From a checkpoint of a small mixture-of-experts model trained on Wikipedia: 20.9M parameters, 32 SwiGLU neurons an expert.
Below are experts of layer 2 (counted from 0) of a mixture-of-experts language model. Rows are named router (the router's row for the expert) and show model dimensions 48-95. Each number is 128 + 32 x the weight over its row's rms, rounded and kept within 0 to 255.
Before each expert's rows: "comes before" lists some tokens at least twice as common just after its tokens as in all text. This comes from a sample of Wikipedia text that the model never trained on. Tokens count by the router's weight.

# expert 28
comes before: ":", "\n", "-", "age", " –", "pt"
router [ 60 120 112 161  96 197 178 111 211 118  95 170 143 176  97 160 101 101 158 164 150  76 184  99 157 142 100 152  83 155 144 149  68 138  73 146 150 103  40 137 134 119 116 135  83 159 125 153]

# expert 121
comes before: " the", "  ", " York", " a", " his", "TS"
router [132  84  55  72 156 137 100 145 153 132 159 105 105 102  95 102 141 103 179 114 166 172 181  77 105 144 134 104 120 132 104 102 163 111  80 120 156 147 141 151 142 146 141 124 106 177 103 144]

# expert 118
comes before: ".", ",", " and", " of", " in", " to"
router [131  99 125 132 159  73 141 162 176 135  89 100  84 107 131  99 104  72 170 147 109  95 149 105 103 143 136 123 120 169 154 153  78  86 143 104 104 137 145 199 121 169  35  82  78 163 153 146]

# expert 173
comes before: "=", "\n\n", "\n", " \"", " The", " —"
router [123 112  77 139 137 117 110 173 165  97 102 139 152 170 123 163 170 136 176 138  76 137 171 100 125 105 114 114 131 160 171 134 164 138 146  89  79 116 138 154 152 175 146 100 121 129 124  94]

# expert 245
comes before: " |", ",", ".", ")", "–", "%"
router [156 156 112  87 137 120  94 160 118 146  91 115  78  56 134 127 139 112 155 138 172 111  53  97 105  97  94 137 124 143 131 136 110 184 139 100  89 120 129  87 140 120 104 132  97 120 150 131]

# expert 246
comes before: "s", " of", ".", ",", " to", " in"
router [139  95 115  78 137 132 155 165 111  84 108 100 130 167  73 158 132  86 156 173 144 115  32 100 112 119 103 132 112 167  94 129 120  74 149  95  80 106  75  70 137 137  71  90 130 155 133 146]

# expert 152
comes before: ".", ",", "=", " in", " were", " and"
router [155 135  85 157 116  85 106 135 105  64 143 145 130 121 174 153 173 116 128 105 103 118 131 124 123 119 187 174 141 165 108  73 133  85 158 106 129 141 113 166  65 118 102 104 169 147 162 123]

# expert 209
comes before: "-", "po", "ident", "ent", "umed", "ort"
router [147 103 160 200 154 137 142 129 136 143  99 163 122  81 174 178 192 147 110 130 120  85 165 115 100 101 158 172 115  95  99 153 173 142 136 165 124 112 147 103  56 109 112 191 131 160 144 134]

# expert 158
comes before: " the", " office", " addition", "=", "The", " a"
router [143 176 162  92 156 152 156 122 150 114 104 153 151 157 166  99 107 193 152 133 100 137 160  74 157 110 131 100 139 161 108 132 118 158 141 138 125 113 148 159 125 171  97  76 143 121 149 159]

# expert 211
comes before: " the", "-", " he", " it", " they", " she"
router [118 147 122 128  66 128 132 135 150 151 111 161 171 144 122  78 129 140 127 152 159 141 131 104  89 154  86 111 120 108 113 152 172  67 144 167 123 143 170 198 114 115 137 105  67 177  92  52]

# expert 112
comes before: " |", ";", "  ", "0", "5", "e"
router [143 106  80 152 132  65 118 114  76 126  70 125  89 105 182 183 111 107 147 123 107 101  83 133  90 131 153 153 156 185 121 167 123 197 186 130  91  78  97 137 130 164 106 164 156 111 145 143]

# expert 216
comes before: " of", ",", "s", " and", " in", " to"
router [180 155 125  91 107 102 119 138  90 143 118 137 170 123 145  97 104 152 137 192  83 161  79 181 159 129 152 129  89 163 108 141  81  63  96  74 165 145 174  95 152 168 111  54 114 175 108 150]

# expert 199
comes before: "|", " but", "  ", " which", " including", " who"
router [131  89 135 105 129  91  98 167 160 140 175 178 170 102 168 102 152  95 139  80 155  63 161 100 158 158 117  64 117 128 106  87 122  87  83 128 188 149 102 206  88 178 163 105 116 142 162 152]

# expert 139
comes before: " of", ",", ".", " and", " in", " are"
router [150  94 148 127 118 145 106 128 135 144 132 108 147 134 108 152 124  94 188 142 140 164 115 165 151 134  69 123  66 190 133  68  96 120 101  88  96 147 118 106  89 150 131  87 187 176 103 183]

# expert 142
comes before: " of", ",", ".", " in", " and", " are"
router [128 151 121 103 130 174 130 161 165 124 162 127 133 129 155 126  73  96 129 140  78  90 113 115 158 109  82  96  90 170 182  93 116  84 143  86 107 208  74 174 106 133 180 101 118 138 131 145]

# expert 212
comes before: "-", "  ", "|", " 1", " 0", " \""
router [132 162 125  56  69 148 175 146 164 163 178 143 113 148 107 148 141 192 111 137 149 141 159 122  84 116 107  92 110 151 169 143 168  82  63 159 148 132 125 183  87 150 153 154  85 122 122 129]

# expert 57
comes before: " |", " the", " 0", "–", " flu", "S"
router [121 107 113 125 107 103 141 136 166 137 114 124 126 163 127 156 149 145 199 144 126 174 164 118 118 101 162 103  90 207  80 166 114 135  97 125 177 125 133 175 104 152 189 107  85 141  87 140]

# expert 111
comes before: "s", "ing", "ed", " of", "fall", "ers"
router [158 122 130 104 180 100 155 154 116 153  94 107 102 130 106 105  77  84 157 109 159 174  61 137 105  75  38 137  83 168 116 126  83  61 126 107 112 169  87  69 152 103 131 100 167 176  84 148]

# expert 78
comes before: " a", " the", " well", " an", " \"", " part"
router [ 96 148 182 154  90 137 168 178 173  98 172 123 162 155 136  92 140 152 158  98 139 164 177  93 175 200 126 107 108 152 100 138 157  71 138 109 135 172  89 169  70 109 196  94 139 141 150 135]

# expert 90
comes before: " as", " in", " known", " became", " was", " for"
router [ 89 131 145 120 153  92 122  95 104 120 146 105 143 108 132 174 167 111 143 178  65 100  71 112 139 130 118 146 138 121 166  81  71 132 115 103 126 107  86 133 163 137 109 127 150 188 128  99]

# expert 80
comes before: "  ", "\n", " the", "-", " and", " a"
router [177 173 125 125 139 125 168  93 164 172  67 160 175 107 116 124 117  70 150 149 128 114 160 110 158 139 145  89 111 123 167 144 161  60 152 126 149  75 124 179 140 159 124 128  94 145  62 147]

# expert 189
comes before: "=", "\n", "\n\n", "N", "pp", "lu"
router [124  86 147 173 176 143 127  99 138 113  96 101 130 131 167 167 151  49 133 120 117 161 143 153 122 118 121 141 104  98  96 155 123 164 142 140 154  90  73 102  90  98 170 158 216 132 144 133]

# expert 201
comes before: ",", " of", ".", " in", ")", " and"
router [157 171  70  80 156 123 110 140 144  85 155 185  71  92 161  72 130 108  83 165 119  69 104 115 122 105 137  82 163 131 138 128 135  95 167 103 106  97 150 164 160 174 107 114 124  74 106 194]

# expert 225
comes before: "|", "-", " -", "Source", "The", "J"
router [138 136 125 145 201 123  95 154 103  97  95 135 186 109  60 163  94 176 170 169  96 144 140  93 123 166  99  94 107 134 104 169 135 158 190 149 155 140  81 113 108 100 109 155 158 148 119 108]

# expert 75
comes before: " the", " a", " his", " their", " her", " its"
router [116 155 169 146 124 126 188 122 190 155 164 123 150 163 112 127  90 129 109 115 108 118 194 110 112 130 133 164 169  94 142  79 176  54 124  77 111 116 165 163 144 149 155 127 101 167 126 117]

# expert 136
comes before: ",", " of", ".", "s", " and", " ("
router [108 128 138  85 153 115 112 179  91 136  66 125 104 113  98 112 120 131 180 152  93 179  84  96 143  72 153 100  71 153  93 115 103  83 114  76 156  99 135 125 168 147  95  93 167  97  64 170]

# expert 159
comes before: " |", ";", ")", "/", "P", " ("
router [105  71  47 111 163  84  79 169  98 140 132 127 123 123 139 148 127 143 146 114  87 108 125 147 131 107 153  90 125 199 129 123 102 131 107 130  64  89 128 131 112 124 121 114 127 122 108 112]

# expert 41
comes before: " the", " to", " a", " on", " in", " his"
router [183 171 167 148 125 133 173 113 151  89 173 132 117 176 164  68 152  83 118 166 175 125 126 131  95 150 107  92 166 110  99 111 115 119 169 108  84 141 116 130 164 101  81 127  94  98 126 131]

# expert 96
comes before: " of", " |", ".", ",", "%", "s"
router [175 159 136 123 154  77  99 139 147 126 125 120  86  60 157 109 119 144 166 130 208  93  85  98 126 161 156 112 112 150 208 117 137 133 150  85  86 143 144 132 180 152 120 118 182 132 113 151]

# expert 125
comes before: " of", ":", " |", "s", "ed", "ing"
router [164 127  67 152  81 140 118 155  99 136 117 172 188 113  97 165 127  95 161 149 139  74  85  61 118 128 109 143 180 143 122 204 123 103 164 123  81 139 116 114 117 119 104 168 186 130 143  94]

# expert 167
comes before: " in", " by", " of", "=", ":", " on"
router [171  86 139 109 138 169 121 148 147  94 194 194 149 130 106  88  91  74 143 118 143 142 102  92 163 163 115 124 124 108  95 175  69 133 161  92 105 120 150 137 133  90 102 160 139  82  88 103]

# expert 178
comes before: "s", " of", "ed", "ing", "y", "board"
router [122 104 103 139 139 101 110 142  84 120  72 117  78 137 114 109  95 142  67 151 161  92  76 132  81 143 154  80 112  59  84 138 115 122 173 110 117 151 155  63 180 148  99  80 136  92 142 139]

# expert 224
comes before: "\n", " 0", "  ", " 1", " 2", " 3"
router [142 131 145 160 137 110 124 153 169 110 125  92 114 132 115  80 136 161 163 160  89 128 172 117 109 144 158  77  71 146  99 154 115  93 142  97 121  92  84 159 130 144 114  82 103 127  70 165]

# expert 66
comes before: "d", " of", "s", "ed", "r", " was"
router [168 168 143 114 137  94  78 174  44 118 103 144 117  66 135 167 125 136 130 164 183 144 107 123 149 130 216 131 157 113 151 150 108 103 196  73  72  94  89 114 137 159 179  96 121 115 176 152]

# expert 230
comes before: " the", " his", "nu", " this", " also", "rs"
router [168 140 173 126 119 121 160 185  87 108 157 133 102 134 150 155 169 126 184 128 126 181 177 113  96 161 145 171 152 172 121 125 165  70 182 102 145 126  78 126 142 112 185 146 152 145  68  94]

# expert 254
comes before: ",", ".", "s", ")", "–", " of"
router [145 162 121 108 135 176 119 184 106  80 138 125  80  81 110 115 116 137 148 135 149 137  73 127  72 113 116 121 101 166  91 189 124 123  92  76  99 178 118  56 189 148 107  92 155 152  80 199]

# expert 135
comes before: " to", " by", " in", " that", "ly", " as"
router [188 127 160 103 181 136 123 144 143  79 165 102 113 132  89 129 126  96 186 165 159 145 127  81 134 195 109 132 132 157  92 135 100 101 136 139 109 139  95  90 155 143 124  89 100 193 168 122]

# expert 255
comes before: " |", "=", " =", ";", " known", ")"
router [ 56 144 128 170  98 115  87 141 129 158 106 162  91  92 144 122 164 134 165 167 119 105 121  86 117  69 140 123 133 151 150  72 127 127 144 156 100 117  80 160 160 168  88 140  78 135 148 186]

# expert 240
comes before: " |", ")", "–", "%", "I", "0"
router [132 107  72  71 134  52  93 142 103 146  83 135  60 128  86 111 135 161 154 100 167 103 125 146  98  74 121  80  76 117  97 118 100 198  81 134  80 132 151 163 127 121 101  98 123  93 130 147]

# expert 222
comes before: "-", " -", ")", "|", " by", "wood"
router [151 131 122 109 110 124  98 161 187  58 134 144  66 157 129 162 156 147 156 152 194 133 178  85  74  86 119 116  71 120 104 178 134 144  92 183 143  73  97 142 126 172  82 139 100 107 142  98]

# expert 248
comes before: " the", "ing", "s", " of", " a", " to"
router [188 131 151 128 130  79  92 124  86 136 152 137 145 148 126  90 119 156  99 131 166 123 133 113 105 140 175 168 150 121  84 129 140 101 194  80 109 120 151 107 202 164 136  69  74  95 139 140]

# expert 192
comes before: "-", " of", "s", " -", " was", " medal"
router [163 202 110 143  90  88 119 166 118 171 138  98  74 113 108 164  82 115 179 188 125 125 104  87 127 126 136  91 142 144 110 177 137 135 165 103 187 104 147 121 188 205 107  97  93  62 114 133]

# expert 65
comes before: " |", ")", " (", ";", "ing", "%"
router [164  77 105 155 150  84 142 148 116 113  92 147 159  81 140 148  77 155 144 156 153 134 151  81  88 113 166  97 105 181  84 103 106 159 126  70 107 100  88  98 148 175  95 127 105 123  58 106]

# expert 128
comes before: " |", ";", "-", " of", "%", " ("
router [135 127 105 113 102  76  93 122 122 182  85 152 174  94 181 157 176 124 107 140 136  76 164 113  75 138 188 168 134 156 153 135 179  79 171  82 146  90 117 145 146 172 101 198 119 165 148 137]

# expert 46
comes before: " the", " a", " his", " place", " this", " List"
router [180 148 168 126  59 117 106 123 114 121 161 157 174 137 162  53  76 123 171 174 159 142 150  98 119 126 118  80 107 146 115 127  99  95 119 112 114 140 170 131 183 171 124 110  84 139 123  88]

# expert 166
comes before: " |", ";", " by", " (", "%", ":"
router [167 111 101 145  88 128 102 156 118  97  97 144 142 124 171 130 216 132 155 174 104 141 195 107 112 135 138 160 166 174 136 166 137  91 151 130 135  69 128 188 155 137 112 139  60 109 136 161]

# expert 110
comes before: ":", "{", "\n", "^", "order", "0"
router [ 89  79 131 186 110 163 172 153 184 149 127 109 145 200 142 136 175  59 128 119 102  80 122 101 135 154 128  98 124 135 109 151 122 177  57  81 130  82 127 151  92 107 110 157 104 125  97 173]

# expert 145
comes before: " |", "=", ";", ")", "–", " /"
router [174 160  54 158 150  65 116 115 116 117 107 144  91 131 133 135 123 106 116 132 134 125 156 115 143  45 169  94  84 145  93 116 163 140 128  72 137  88  90 149 159 180 147  84  86 111 155 139]

# expert 98
comes before: "ed", "ing", "s", "ation", "ated", "ations"
router [130 117 123 146 127 116  85 140 141 177  95 194  83 125 191 165 155 162 110 132 147 174 144 172  78  90 158 161 122 161 112 159 110  81 171 110  83 101 190 112 186 155 139 105 141 137 113 133]

# expert 137
comes before: " of", ",", ".", " and", " in", "ed"
router [140 119 139 120 168 120 146 143 138 152 140 106 106 196 107 147 105 117 168 144 173 114  76 115 126 100  70  91 134 174 173  77  86  69 137 106 114 155  88 113 173 131 100  76 130 155 149 117]

# expert 106
comes before: "{", "0", "5", "2", "1", "8"
router [ 76 131 111 149 140 123 165 158 137  55 141 119 110 113 120 130 141 107 148 165  84 148 109 146 109 150 133  71  87 185  98 174 134 164 132  85  91  93  81 105 110 169 136 134 117  82  94 181]

# expert 253
comes before: ",", " of", " (", " and", " in", "hip"
router [176 135  54  97 128  76  69 120 126 132 115 154 135 105 153 143 173 122  70 138 139  86 141 170 128 116 175  91 130 168 114 135 112  95 184  91 130 129 127  96 153 160  82 110 124  77 144 103]

# expert 187
comes before: " /", " also", " of", " by", " in", " to"
router [163  93  73 157 100 142 107 123  84 140 184 112  94 133 171 148 161  92 166  77 113 169 133 209 107 140 105 110 114 175 153 163 107  42 103  93 113 147 119 136  79 163  84 112 138 120 111  94]

# expert 237
comes before: " |", ",", ".", "\n", ";", ")"
router [134 100 128 105 113 145 141 161 127  84  81 128  82  92 152 151  89 139 147 114 168 100 142  91  92 112 140 133 138 163 111 157 109 184 160 124  99 112 138 165 179 139 103 104 114 135 121 178]

# expert 99
comes before: "=", " the", "-", " birth", " 2005", "Personal"
router [ 57 149  69 109  61 151 186 150 176 138 140 180 142 158  95 139 147 128 142 111 117 144 168 125  84 126  64 115  79 159 112  95 126  98  91 170 141 136 151 169  87 143 140 159  86 161 129 149]

# expert 147
comes before: " |", ".", "S", "C", " also", "L"
router [113  66  84  99 148  90  63 176  77 123  68 132  96  80  84 102 147 149 157 137 114 175  81 155 122 154 141 127  90 144 152 142 101 121 113 103  82 117 117  79 143 126 106 140 150 160  88 126]

# expert 155
comes before: " of", ",", ".", " later", " ago", " in"
router [158 187 139 134 150 140 155 124 121  77 109 164 122 120 150 155 120 131 119 137 156  86  94  97 152 131 181  67 114 126 191 162 180 115 135 162 110  99 108  86 133 151  95 123 140 173 100  85]

# expert 198
comes before: "\n", " 0", "  ", " 1", " 2", " UTC"
router [154 119 165 133 125 158  94 150 173 146 158 159 148 112  99 119 162 125 158 147 128 121 132  97 154 117 144 119 100 177 173  84 175  56  78 153 117 105 165 172 100 103 196 116  95 155  92 148]

# expert 22
comes before: " of", "s", " to", "ed", "ion", "ing"
router [123  79 115 136 129 148 125 119 110 117 137 150 146  84 123 160 118 101 168 163 122 189  99 157 100 150 138 179 172 150 111 138 110  57 110 101  89 182  95 108 130 114 115 144 133 201 120 145]

# expert 6
comes before: " |", ",", "–", ".", ";", ":"
router [150  98  84 112 112 111  84 131 118 113  70 131 115 103 163  96 188 186 117 141 194 146  96 121 101 122 122 107 100 127 147 160 133 157  95 153 140 116 117 144 135 134  84 135 101 108  78 142]

# expert 208
comes before: "″", "°", "′", ".", "%", ")"
router [144 109 133  87 187 114 117 144 159  70 123 145 132 161 180 166 185  83 152 109 117 155 152 121  82 110 100 176  99 135  86 153 127 149  70 108  96 130 124 193 147 101 125  99 154 129  95 131]

# expert 44
comes before: "\n", " |", ",", ")", " (", " –"
router [144  83  93  97 146  94 139 149 139 127 161 201  86  90 132 158 159  59 130 120 158 123 127  81 148  88 139  90 151 183 149 147  86  80 157 131 105 118 131 134 172 130  95 111 120 118 105 173]

# expert 252
comes before: ",", "\n", ".", " and", " (", " is"
router [103  98 137  73 140 166 123 153 113 150 125 141 123 147 112  92  89  87 187 144 155 134 103  96 147  87  91  64  76 147 117 107 129 103 158 142 144 135 120 156 199 143  90  75 105 103  54 151]

# expert 76
comes before: " of", " the", "ern", " side", " coast", " to"
router [156 151 103  94 160 156 116  90 144 137 115 140  97 140 101 132 169  74 170 138 162 172 162 161  86 152 117  92 114 169  99 168 141  98  72 122 151 133  71  85 181 136 121 146 141 140 106 121]

# expert 113
comes before: "-", "W", "E", "ift", "ief", "over"
router [130  81 149 174 145 231 117 128 131 130  84 122 111 105 120 174 149  65 144 146  96 169 108  98 142 108 101 167 129 159 105 130 120 117 144 133 140 165 111 138  84  53 136 138 152 188 127 103]

# expert 220
comes before: " |", "%", "r", "1", "d", "{"
router [144  92  96  99 130  71 114 120  45 115 155 159  99  77 185 178 151 154 144 156 123 133  81 162  64 145 180 127  95 206 127 125 109 121 160 110  65 101 108 151 116 126 152 145 142 145 109 140]

# expert 119
comes before: " of", ".", ",", " in", " and", " that"
router [143 173  86 114 127 141 137 196 108  77  99 151 139 108 151 121 110 110 171 178 161 135  75 108 147 170 134 105 133 134 104 126  63 159 175 106 115 175 125 114 173 166 142  78 105 116 139 148]

# expert 174
comes before: " in", " by", " with", " as", " on", "s"
router [142 109 120 126 160 106 133 188 119 139 165 167 114 120 151 113 130 148 113 195 157 104  61  81 135 122 147  89 149  79  82 192  98  97 169  72 138 106  86 137 192 192 111 126 121 112 125 155]

# expert 104
comes before: "\n", "  ", "-", " and", " which", " but"
router [155 207 109  95 135 125  87 147 158 163 147 148 194 138 108 117 138 104 153 135 101  74 174  95 159 119 137  85 156 109 191 157 100  67 152 179 188 126 133 179 117 156 108 131  73 155 102 109]

# expert 251
comes before: " |", ")", "–", ".", ";", "%"
router [170 141  66 104 124  58 135 163 161 118 124 131  96 141  60 154 146 136 157 163 146 147 151  94 114  78  97 126  86 168 107 148 129 165  61 146 155  76 103 134 163 171 117 155 107 133 116 120]

# expert 238
comes before: "\n", ".", ",", "  ", " 0", " 1"
router [132 118 110 106 188 155 131 163 153 122 122 118  93 148 153 126 101 101 146 154  79 125 113 113  90  88 138 101  77 150 173 123 143 140 113 166 138 119  89 144 162 178 160 117  70 161 122 124]

# expert 85
comes before: " |", "%", "s", "al", ")", "0"
router [128 162 107  93 120 143  92 162  73  87 105 131 116 120 158 168 133 169 144 135 145 173 118  83  78 108 151  79 113 148 188 151 182 141 122 105  95 138 141  82 156 152 124 124 140 122 120 175]

# expert 218
comes before: " the", "  ", " a", " his", " 1", " \""
router [100 157 166 137  82  92 141  90 187 151 170 111 174 177 111  96 118 157 123 113 100 145 180  99 120 130 171  89 142 105 138 143 186  85 100 115 160  98 168 189 129 160 168 114  87 113 107  77]

# expert 143
comes before: " to", "ed", " in", "ing", "s", "d"
router [165  84 115 147 141  94 112 103 115 145 116 146 147  92 162  90 204 107  75 129 146 133 148  78 131 119 158 159 184 131 113 119 124  96 158 112 106 178 129 107 157 135  96 171  69 144 131 166]

# expert 109
comes before: " the", " be", " a", "=", " have", " make"
router [ 83 176 209 167 124 159 186 127 204 142 177 130 122 185 115 124  94 118 117 108 119 118 176 104 142 145  88 142 175  70 151  86 163  94  88 116 125 155 153 189 116 133 115 147 104 173 140 114]

# expert 175
comes before: " |", "–", ",", ")", ";", "."
router [158 135  85  94 153  45  86 162 108 140  86 164  99 139 128  88 119 142 132 137 164  91 140  85  90 103 106  86 136 163 129 122 135 163  88 138 150  84 200 131 134 127 120  93  97 108  90 173]

# expert 122
comes before: "\n", " and", "  ", "-", " which", " who"
router [158 131 128 141 163  94 104 155 165 138 121 150 210 127 116  83 143 106 163 155 119  90 153 118 173 108 128 102 108 104 132 179 131  87 180 176 147 129 112 180 162 159  85  76  71 153  98 123]

# expert 49
comes before: " |", ",", ":", "–", " (", ";"
router [164 166  84 100 113 117  92 130  88 181  97 133 123 110  96 136 168 166 184 113 176  97 124 132 100 150 109 215 118 163 167 133 154 110 117  92 101  98 140 162 162 168  99  88 127 123 155 121]

# expert 17
comes before: " |", ".", "–", ",", ":", ";"
router [135 124 126  94 158 107 115 164 132  54 108 122 107  94 112  98 147 142 150  81 156 185  95 162 128 143  66 145 105 149  64 126 112 182  93 143 154  85  72  64 136 156 139 136 129 171 129 145]

# expert 210
comes before: " was", ",", " of", "s", "'", " in"
router [160 161 133 143 121 104  88 137 113 166  95  75  97  92 117 130 131 162 116 108 163 105  87 115 132  80 182  99 126 133 170  62 139 119 171 101 157 128 132 144 181 207 153  53 140  82 127 139]

# expert 149
comes before: " the", " a", " other", " his", " 18", " an"
router [ 66 183 197 175 155 133 169 142 185 126 182 124 115 195 131  51  97  93 118  97 134 125 176  98 122 116 101 111 163 104 125 110 168 106  68 116 155 118 146 187 143 112 153 164  94  86 154  99]

# expert 183
comes before: " the", " to", " by", " a", " in", " \""
router [154 169 151  95 112 165 125 149 174 122 189 136 183 163  76 124 108 101 153 144 134 168 175  87  76 139  93 154 172  94 128 132 100  70 102 147 102 175 146 119  96 155 117  83  92 214 147 178]

# expert 1
comes before: ",", ".", "n", " and", "\n", " ("
router [121 115  87  72 154 154 122 161  98 125 127 110  70 131  75  99 108 112 151 161 145 137 102  82 165  91  91  64 131 116 157 111 104 144 162 150 150 103 114 117 164 173  74 122  92 119  97 171]

# expert 120
comes before: "%", " |", "s", ")", ".", "0"
router [138 164  96  90 151 144  73 125 106 147 125 127 107 112  99 163 118 124 174 171 151 144  59 128  89 121 143 126 160 119 138 140 111 123 116  97 107 170 127 114 141 129 122  92 137 130 123 148]

# expert 150
comes before: "=", "The", "In", "-", "|", "On"
router [123 169 138  90 134 141 146  93 155 173 149 120 159 142 121 164 164 155 126 177 174 195 166 101 120 119 156 107 114 134 178 154 152 148 145 104 191 128 171 149 111 175 106 130 144  95  99 102]

# expert 160
comes before: "-", ":", " active", " (", " votes", " /"
router [163 147  91 171  95 125 163 148 171 179 100 129 132 149 132 175 171 182 119 122 149 134 204 132  86 109 148  99 118 141 119  98 198 121 106  90 142  74 126 171 163 127 199  96  85 138 146 131]

# expert 95
comes before: "\n\n", " The", " In", " He", " It", " This"
router [100 129 148 139 158 190  97 165 145 113 146 152 114 157 110 137 135 128 132 124 155 153 160  94 128  89  64 140  88 124 178 101 174 108 175  91 112 134 193 125 140 149 119  92 100 115 144  86]

# expert 213
comes before: "\n", "  ", " 1", " 0", " 2", " 3"
router [160 164  99 148 150 117  83 142 163 168 127 145 172  98  66  89 134 109 160 152  90  96 167  86 133  57 152 103  87 148 150 143 175  81 168 195 178 111 185 160 162 180 116 117  84 113  89 142]

# expert 197
comes before: " |", "\n", " (", ";", "}", "$"
router [125  95  85  87 123 109 115 159 155  92 154 126  94 156  70 137  64 133 153 145 140 163 109 111 147  83 106  94  99 169 140 146 138 178 108 167 178  74 178 130 137 176  89  82  98 113 108 150]

# expert 103
comes before: " the", "  ", "\n", " a", " his", " 18"
router [171 151  82 149 125 135 145 135 166 128  95 102 131  86 188 131 110 152 169 165  67 146 160  93  82 115 144  83  97 201 159 107 175 124 164 133 167 130 104 158 115 151 153 115  97 135 126 110]

# expert 231
comes before: " |", ")", ",", ".", "\n", "–"
router [135 115 137 110 154 128 129 167 188  69  94 157  80 169 136 129 149 111 182  73 197 128 164  84 159 125  87  77 118 179  90 163 146 152 120 139 134  76 134 104 156 119  87  83 122 156  57 130]

# expert 102
comes before: " JPL", ":", "ion", " career", "=", "s"
router [154 157 117 108  91 138 128 141  74 171 168 125 143  66 142 127 109 124 113 167  80 120 202 138 128  82 117 114  91 163 152 112 106  66 127  72 116 103 112 149 171 102 145 124  95 188  95 186]

# expert 84
comes before: " |", ";", " advance", "%", "1", "5"
router [125 168 122 158 133  71 137 159 141 110  85 150 136 105 149 149 177 175 168 130 159 141 128 109 148  87 161 134 119 180  91  71 183 123 164  97 109  59 125 143 110 140 189 208 139 122  70 158]

# expert 47
comes before: ",", "\n", " (", " City", "n", " by"
router [146 123 138 107 182 116 114 172 150 177 114 157  91 143 136 175 151 167 144 122 148  60 134 120 111  58 122 158  95 138 150  70 148 109 127 129 126  80 116 176 142 141 123  87  79 118 108 140]

# expert 74
comes before: " |", ")", ";", " of", ".", " and"
router [141 102 108 119  93 143 172 154 160 101 125 176  80 140 163  84  88  90 157 116 119  72 133  93 177 149  37 109 106 129 202 106 134 107 148 183 160  94 158 153 173 146 174 110 113 122 152 175]

# expert 129
comes before: ",", ".", " of", " and", " in", " to"
router [157 180 106  84  95 127 139  93 173 107 186  97 157 191 107  97 102 111  90 164  82 110 165 102  99 144 160 111 107 122 152  55 161 150 136 132 103 117 118 152  82 154 203 113  60 133 147  84]

# expert 205
comes before: " of", "'", ",", ":", " (", " and"
router [162  91  90  75 133 101 135 193 138 113 104  71 112 112 158 147 139 142 116 155 179 113 130  95 111  73 164  81  87 165 146 100 103  88 115  79  88 122  92 134 156 174  80 151 176  94  96 103]